Experts of a small language model: a softmax router, 567M tokens.
Below are experts of layer 4 (counted from 0) of a mixture-of-experts language model. Rows are named router (the router's row for the expert), gate (a neuron's input weights, with its number), up (a neuron's input weights, with its number), down (a neuron's output weights, with its number) and show model dimensions 0-127. Each number is 500 + 40 x the weight over its row's rms, rounded and kept within 0 to 999. Numbers have three digits each.
Before each expert's rows: a language model's description of what the expert responds to; "gets" lists some tokens that make up at least twice as much of what it gets as of all text. This comes from a sample of Wikipedia text that the model never trained on. Tokens count by the router's weight.

# expert 3
Description: Word-initial Latin prefixes. Opening pieces of split lowercase words after articles and prepositions, especially prefixes like ex, pro, con, dis, se (experts, product, exchange).
gets: " de", " con", " ex", " pro", " se", " dis"
router:519533535539495492467578445477485520429448466471521493434510547556474548470573454500611493489537469468576509543569565497531551516485437529524522469499498512474450542447519491486501475474534465545445513537530557536520559469455472504541515441495510575504512556562475511471472559509504531522502549469448423474537561442493471489473453532480478557522453496494493440491493592556489510552570
gate0:490484449513559493489541459511527505522544472466534546492479507502545558473581517534529497479539507532535584513547641560525578471499513541468528541496553469523521485448509513558522530478505525484554458508550568512478508431486532505510518535539452528556472504502450522422557434514524468528540451525501468544494470454546502467515507487495536539552475532649466477533550491409482512507522
up0:524480533521488520520509516519490559501469525575548503503549514516444493542495592481494458506379514503528443472525446494472447480492428459479535418487434583492533510498525528415482565478535519495492531486516481484533516581491436500532448491467563435484522483444518463587453495473479488490457533526574482547534506532526420499503531534482467520433487528505509583482478498561567465427463
down0:393545445510453454493530435482522495433447545459537521554505459444400530544530461477485558483430543533506606517498495437489583489477474476485512508516516515551470538548496514537538519494520460548434529485455555549453519468583503498538495514550493523427448542523513520542474489512535489524461440474491555518532511461510533461433499456495439505493444494483481543474511582527521545437504

# expert 13
Description: Taxonomic and Latin name endings. Endings of Latin species and family names in taxonomy lists, such as -us, -a, -ae, -sa, plus sentence-final periods and pipes.
gets: ".", " |", "\"", " (", "us", "ia"
router:482493565556447476526588445537502547430487497444520621523474517550464514482512480525552461424535551545538487510558522512492530550498481492460519478467540534579496524455491496429511477467542429542452503479578497531452531461446503540534447484556500556436522556583441533552474548497506469484449496527487461500503538499452492471475471556534514500516487496473511432454472565536472529559545
gate0:523536513485496460573458482540506486497509537497515542494453552481481571514455511524468447493513508496523493583537499469558525393534525543464526472478541503566458492465550525459464439441482461558420556492503485538404539531531469549581464491451587461482480468405491440529524474465574485460488482467523550473506479535518510515533538514472554480530524506491445452515445575462480495436550
up0:482551503487498503463482468505483524491484535443537578505486570445543519519505477547513455594564528429517509512531480465508511430422534556501475492494468458525474489544535483425506456453528504502492486539506492555425458456437490589520421524511602504520496484473500500501527451493582506543395435443568569484543509490481469474527468487502551460516526561533469436509476535495494490426506
down0:512506508590551485489574482531460543508477471508522450502502540498478511516483456525511487488438488473505529464476521449464459488527515476496549451516507498490592515418516470474538501507460524587456423471554476506467497503456563491485444451478555463448436510495589485481482493549408470472567516519458478551471526645486514496509526524418489491527500496512412554534505472472439529487576

# expert 15
Description: Inflectional suffixes and connectives. Suffixes closing English words in prose, such as -ed, -ing, -s, -ly, -ally, plus words like to, that, such, known, announced.
gets: "ed", "ing", "s", " to", "ly", " of"
router:463523571502507501542494488467542561516478469457529543468519562538470538460544411556543442482525469494548407514472554532588514519478491494557560466558529549495499505479479425498500539495526452527475449518534515458532542473443488487558494493522490539498487486505479530463467453500527501549501581493381487393524506466552422477464483461530555544537472472470499413482485511543453472540533
gate0:465575447487464420545532448498598519430498531541405511506549558532501499557490517473538530458524477531512479487482544514540498516568508421532533473523507506440515513496371479451562569475569457476485494545508482426509485445500479529505439484431545455479485451479441550542500490577546431511544492484499451497504512503488482514468480464577512523501473452480517489461449483461481496456462
up0:574566553551491472512567527538539471448506484503548477518465567505557533554528559547497512480559544498505499539530526507476528465530487515526472482514503549388530507488455445477521448459517474504489415566470471503516450517530473463612466453445470529458521442563527481470526500469499480546512529492530457424566502467491460622524529509549524471521455438504511548566477542521487500466538
down0:495537481511497444497479489513480517511481532574453473509598488491531515575570520491526426458481575470515536472466525493473524522506436479534465475499514519538536534535476510515467501528355500546493476444486569448521606511438561435491405517491510519502524513469520500537513454550491453461556488487505542581489565488549494524518443531527555544539477454557518506431496470532507527445455

# expert 7
Description: Word-final stems. Closing root pieces completing a word after its first fragment, such as char-ter, d-ance, so-und, script, light, often before -s or -ed.
gets: "al", "t", "d", "y", "ment", "er"
router:511522568504521513451549429460498571426482506481579497454490549531428523497532481500564428483526480501537462524522558585527553516498469513506516473503587530535474519492484434500500527500518510522519512536528557456509562488468444506578465426594549519497518512523498507515389515454455510498504495505419480500521521435579474484483426507463546512556516445460494418471499522549476495550523
gate0:480474579518465529483539451466434588470522472570598479472518451461555460567549489510533416531448487508522450485533544529530478449514486539468494537485508485525519481485521481503558511518530551539475482508522532430457502518481532467465514407578475471481549566565523502493455448503425544578471524496485486547552490400534513537468483484433493498520553478422482460485525476498481525567485
up0:439493483572512472461518482511406504459465475531558518523468466501605468508491532514506492577450415437489542480483577570496529498476474461552575501467487479515472500527509424555464504473525510559463495524446461528488437569447522424472521487552518517480529483588559519562471471512454506528492525506531448516540512499546533515479403464445524542517548449490447447509484491528485541550474
down0:498526476493469509423496511428510486419498499515519559542555539482476475508541482547527481462500492461445605469520514394528543518594528527484437501434489466466573509505538402529462567495518527499483489499477478465419493486447530519475463520483523437495563489518524476515491520477498498569561506542397482547573482510499523481463475550478522491500507459487495514460583464516550408455506

# expert 10
Description: Locative prepositions. Place prepositions after verbs like located or stopped, such as along, on, at, near, in, in geographic descriptions.
gets: " in", " on", " at", " the", " of", " for"
router:441495554504488531480512487510520509519441429455488561477514554558473542489541490518552430458559483531529471544562554505560519556456512519454555469509520584477488536451522466439522541504594471594468487474569548526503551472439480548535517453542525538451512529500435520479485492424486514525452513510475489481520533448480453474457458564511471452553504495437504443404452511531462518506548
gate0:547541488539575490456464540552517494483455497506518556504521461499436475461413519497494452422481494528511520523509540450506533453508519499517545504485476552427491517437537533421461477498519508502487549539533546533467570572571480534539563420447540518478517452511474447507536467506484526538463490581480515438563568504492432480529566596481527486536594505558554455518513462519508497484532
up0:449496518501474562555451522490557476521458494455511501527425511492480437411548483523536518518507436552470499523490450481522481462483526449504530503473502492593594494516560566514494468459489469476536431514492511526491468509501517435551522555497424482442511515430556523459487511483519456448616532528483489562517508450504509516542388492537421440477523406491508572481527520511486497480506
down0:523526561476498590504489462413490502447513500543530513504511487477491512495537504452506501534555522506527567501422478504458503524523528482456510494537504560467486498569529536462485509467563553598514581524428590486439506381501463392518484460472488478499541485486559530460576495544529460474515513520460492432379513431450520494460451499498498487497465468504536504553502488483516479512517

# expert 9
Description: Numeric table cells. Digits, decimals, closing parentheses and pipes inside numeric tables like climate and statistics grids, plus Arabic and Cyrillic script bytes.
gets: " |", " 0", "re", "e", ";", "N"
router:523548571569496522515474430494525544476539452491511581505519550540438542488466440524522498534497511509493485516506513565513469497480461515448549458503537548509501533468505498449462484435579430545503509526547549533503555464445484469545510443569515538533473552493429544519423612472455477496505473492488428506521594447489454470456441483498431509494463495511507421465499546500437552507457
gate0:523522506465475507515557432500596528522519506545572564598529500517517520514459487508540566494471481497569458521505459574524492551565508538479554476603505470570497495508533488454517425465456506544551469573498511465474487445459472533558466503592480399502528463517471545499466504487492531525511463526530469463536486543411530506521450490518506505488511504493441505533424478459445553530450
up0:407495452468548459511510527509463485484498492445445444483541449487516475583478502589509524524415480485492496505522511453523571468513547489511533497433469495463463610500512510556467531589499492516519522517555467445478517501451366580457493527464516542498489505535437493458583496500471477584528480513512514505513502487473512499412485443432500540545520549492449519453523472475473526489465
down0:525505513495494459522492480509554499523445525461463513557521518492552554508564438521454533445505513502498541528494560496468511432545521465486499432493550473553515583462477484528529423545494481552556516483519507605507474536420508515479464483514589550482452558562535494452475503537383515504540558544395497500526472486547423447477429470567516492533509500439461534504515507525467502471505

# expert 12
Description: Name-initial pieces. First word piece of a proper name, often in tables or lists, such as Car in Carlos, Ku in Kurt, Al.
gets: " Ma", " I", " U", " Al", " E", " Ba"
router:514463556459495470530561425510484523441456434487526567462471539534388544500497477560535474528532505509498425567546528519570461487500446474474552496509539527489456530468566486459511512489581464563476533517576529486534579504450513518548502503513430518506527497511489555436488562475437494539477502500462446492524612444550497463429468482522490529510460443450459477475510516530468498496537
gate0:506430572435544489520488524579512554526545444552460547515483523461406470535553460548524541522472551404515431508472468424537465476525483508538523518489535584465504516456505535519526498517521519504491509505607504518529465480514456554536472527455497499493525563485570517487480530534442432501463411486474469490498497446550461512503584482560497535480535492536537520447417524524499438523483
up0:467528487529475543447455461456511489418458503503466459526439451488538546498538432515510493491472594546451506524591563542543498531506546433459455532477485537441565537487434479488574465482499504467554482597466486517441463560449476534471490550508501524529482446456459455502536545540485508426505510474518479457524481503463521483473494532462537466433502473411474520591450508500507476551557
down0:467487538527505479522511545480509523501516564478495441435476505504558553506476511490420495512451472486502499483501519473494534621423520424386522529464528529479548488445646513404483492537420480546462505456474505503563543474495456582526533468563504518493476580484477516437464483517482464561463459542496470480490467488543489491512433512580494509505499489489498477479523528488490487486560

# expert 19
Description: Initials and diacritic letters. Periods after name initials (J.T., D.E.), letters in foreign names with diacritics like š, č, ș, and Saint abbreviations.
gets: "-", " S", "|", "y", "an", "n"
router:518519587480577483560525397470506558480560431459525510489504502553431535484498480537569431505525546495488518514533531502502483513498476479511565489442553519505493516457520505457462455487535462550493440519574540560518547483440502519561537477514479474519483483505442549489400554469440463526452493553461442459564552431552519457476466530461474469531485450459494436449475510507438526510545
gate0:543440502510440439484464435577497530478491420524470511391495454516440553523527480580473542466513532462470515517560496449533546576475472556515545490481502524455519450437571535486486523450507468485469543423494482450473460489510470519474477449480491496505586581545552550449520530474605465513522485480487462502560478460469458556525534512475494449454517427475534491503498462538529508477498
up0:482479527429423413487458553530521521544432498535466505488602483509481533507528461449511469490457483496434462499557482574508561579515496545509495532436492613540475525481514449471454440494521521533515450517525455554488549526524477485476515500470494517533527504535478529387505521461491468520490491578546520448497473439443552519475478535487429459449542599510525504562527502463498510466506
down0:476585513491468528432557488487478506503487520532464450535521550466459477447478525531437459579510466475593491497450403481481516519495552470491480469476543479503552415443530484486428537536418510493473479464459556558422453475475505481462524474465485456458512547511537533496529514488511566494523517516468532577548551443497508527476465441563468449464436436475480554497514551507492405500495

# expert 17
Description: Mid-word letter fragments. Single letters or short clusters right after a word's first piece, as in s-lightly, a-c-counted, con-f-lict, and equ, app, par.
gets: "s", "c", "p", "ri", "ra", "t"
router:533553549495548560447531418475489596461511485469543475463509519530480573479486440459546440521501461528522542529529512508521487519481418483473549467515554516512496541480569494438518511465523481519509449524509537537558555488494439499535536448533554499501500501493450530494432542468480492508517504495452452526583574392532471416464443535479501504510461470501495391424505528561451506504533
gate0:542539467556546510480456414520515551467477481501472485583528527511537583423445503477455423530574443556473482477504557487501512480514508469557463506475509533424504503398425493482474480543531535524504484436449525571454483569529549516510560532519447479523478477539440483512430464477519458499470574445506519521526526507530493454444455484510434563546520485486529461519470456500538475536446
up0:458455497458546503490522456449531514445473540439457487486493490444521454461510532535500566528455574474489544550499552495472518557532467474523502425446495533416486501533483504457498545422502463458454545453484470499518506508509454505473525503508520540491492541524515503533487556552424513391494470509568430583515527471447493494508501506443441537476505485493495428486406575410519566444456
down0:533485547486523524460510456510549451544541476509575541526509460495481553518439527527567463559489539520498500552498478416430521494482446556499499511545540524591494549555502495489592572479470529517497576545483570445532422518481453401474458498529517441528443452525489482534553483511479521513507506468494523465475466466570510537484535539551534597519516554467503590477525504454515520476513

# expert 21
Description: Word-start pieces and spaces. Bare spaces and word-initial pieces like re, cl, qu, p, tr starting lowercase words after the, a, and (reasserting, relationships).
gets: " ", " re", "-", " S", " p", " Re"
router:530496531489510530447543381464493546456528440516502502446449524533468511495500431469571484488522510510569505503563551500513474554485443476488581439518538559478444564432537514464524506490518434528466483520535530501508563448471482485517549436519538562480533535534447524459527534496506518502517554462466442508541591480482472469448467511460489536492424491525528447464473593551456519533575
gate0:493424482488517430545450505544533502474539478397492459544547516476531495560512527472436535512478540525496462458503562529534496561544506513509520452495475582516502552477476497450515408523518537456478523521541502515485527437472449454533538524433542487482515507504512516480481578517580457492486466564520521530526610447437492481477455497459476490467481557531614457441439511526484539433492
up0:515583533492526542464541513497474476516527506482491474426559490480512528463501519582557431537463561476455493540583468506505492460471470425530458551556558482434488452493412482559479528468458424499510467515510478401499490518564478489451524487561488509489546544494509485482541438506464540463458493468422448476472454481518502593515508534501489526495535383461491510492560443475483468549502
down0:525445479456517466518497536498544482489537458477521523446476498461526441519548496489526501524497488423536511520562535507524512538510452500524564556552491518412489460582538535495539526530485536451468438561552477489572504501498457586539441486525458508503440453452450461537447496536599526554461558460516565436488509505484559497448577562488445495467556482510509503451574520449473545461534

# expert 20
Description: Sports stats headings. Word-final pieces and nouns in stat tables, infoboxes and headings, like Seasons, Points, goal, Total, History.
gets: "s", "ed", ")", " and", "ing", " Total"
router:506509542539519483517479479508600557417446480486517568475500597530459544436505411527508499480488514530503465497481576516511469538471497479547516458554541563488488525431525428467502531478543474555462506478539542521500526464462470488542487402580465552493458487512499543493402542482474486494506549525460479488514521469544379507427455482471469471524508495473497424449472471516463537472518
gate0:457510522513489574517539527498464482462435531489473527527472534588584488473460398502503543532546475520509464514525538540567496454546516469469500490507505488500518546496522440420516572492481515557512511483447478500530520503455512543480480559543516571506544489470539560442492523454544522504534479519361493517488512540509376479448495470409473477484549497544457466444490428464495520478527
up0:497483547533457536515513507511449474496449526487497535457504530570539458490449451527509513486498508589491474585501487482504457503548543499462508448529533536489507490594454500518407494504490505534502538456450498556511540509539504452467576511515516483512507462561542539488518457501431504468553515463446554474525558463495364414495541517464387489450470477515500544527491538542570475421468
down0:510524520431450506561445536518538541468510547496532516553433536527518531526456504527496526541488532490481500525512599478521516551537555541554454583530429543517521442484492557470496531577486501533487478400487537489442518397497465502522513493526439554451489538477559507499533512527477510512533533529481521542517458449507537412470545431524507506461407497484490477486492393492455550539549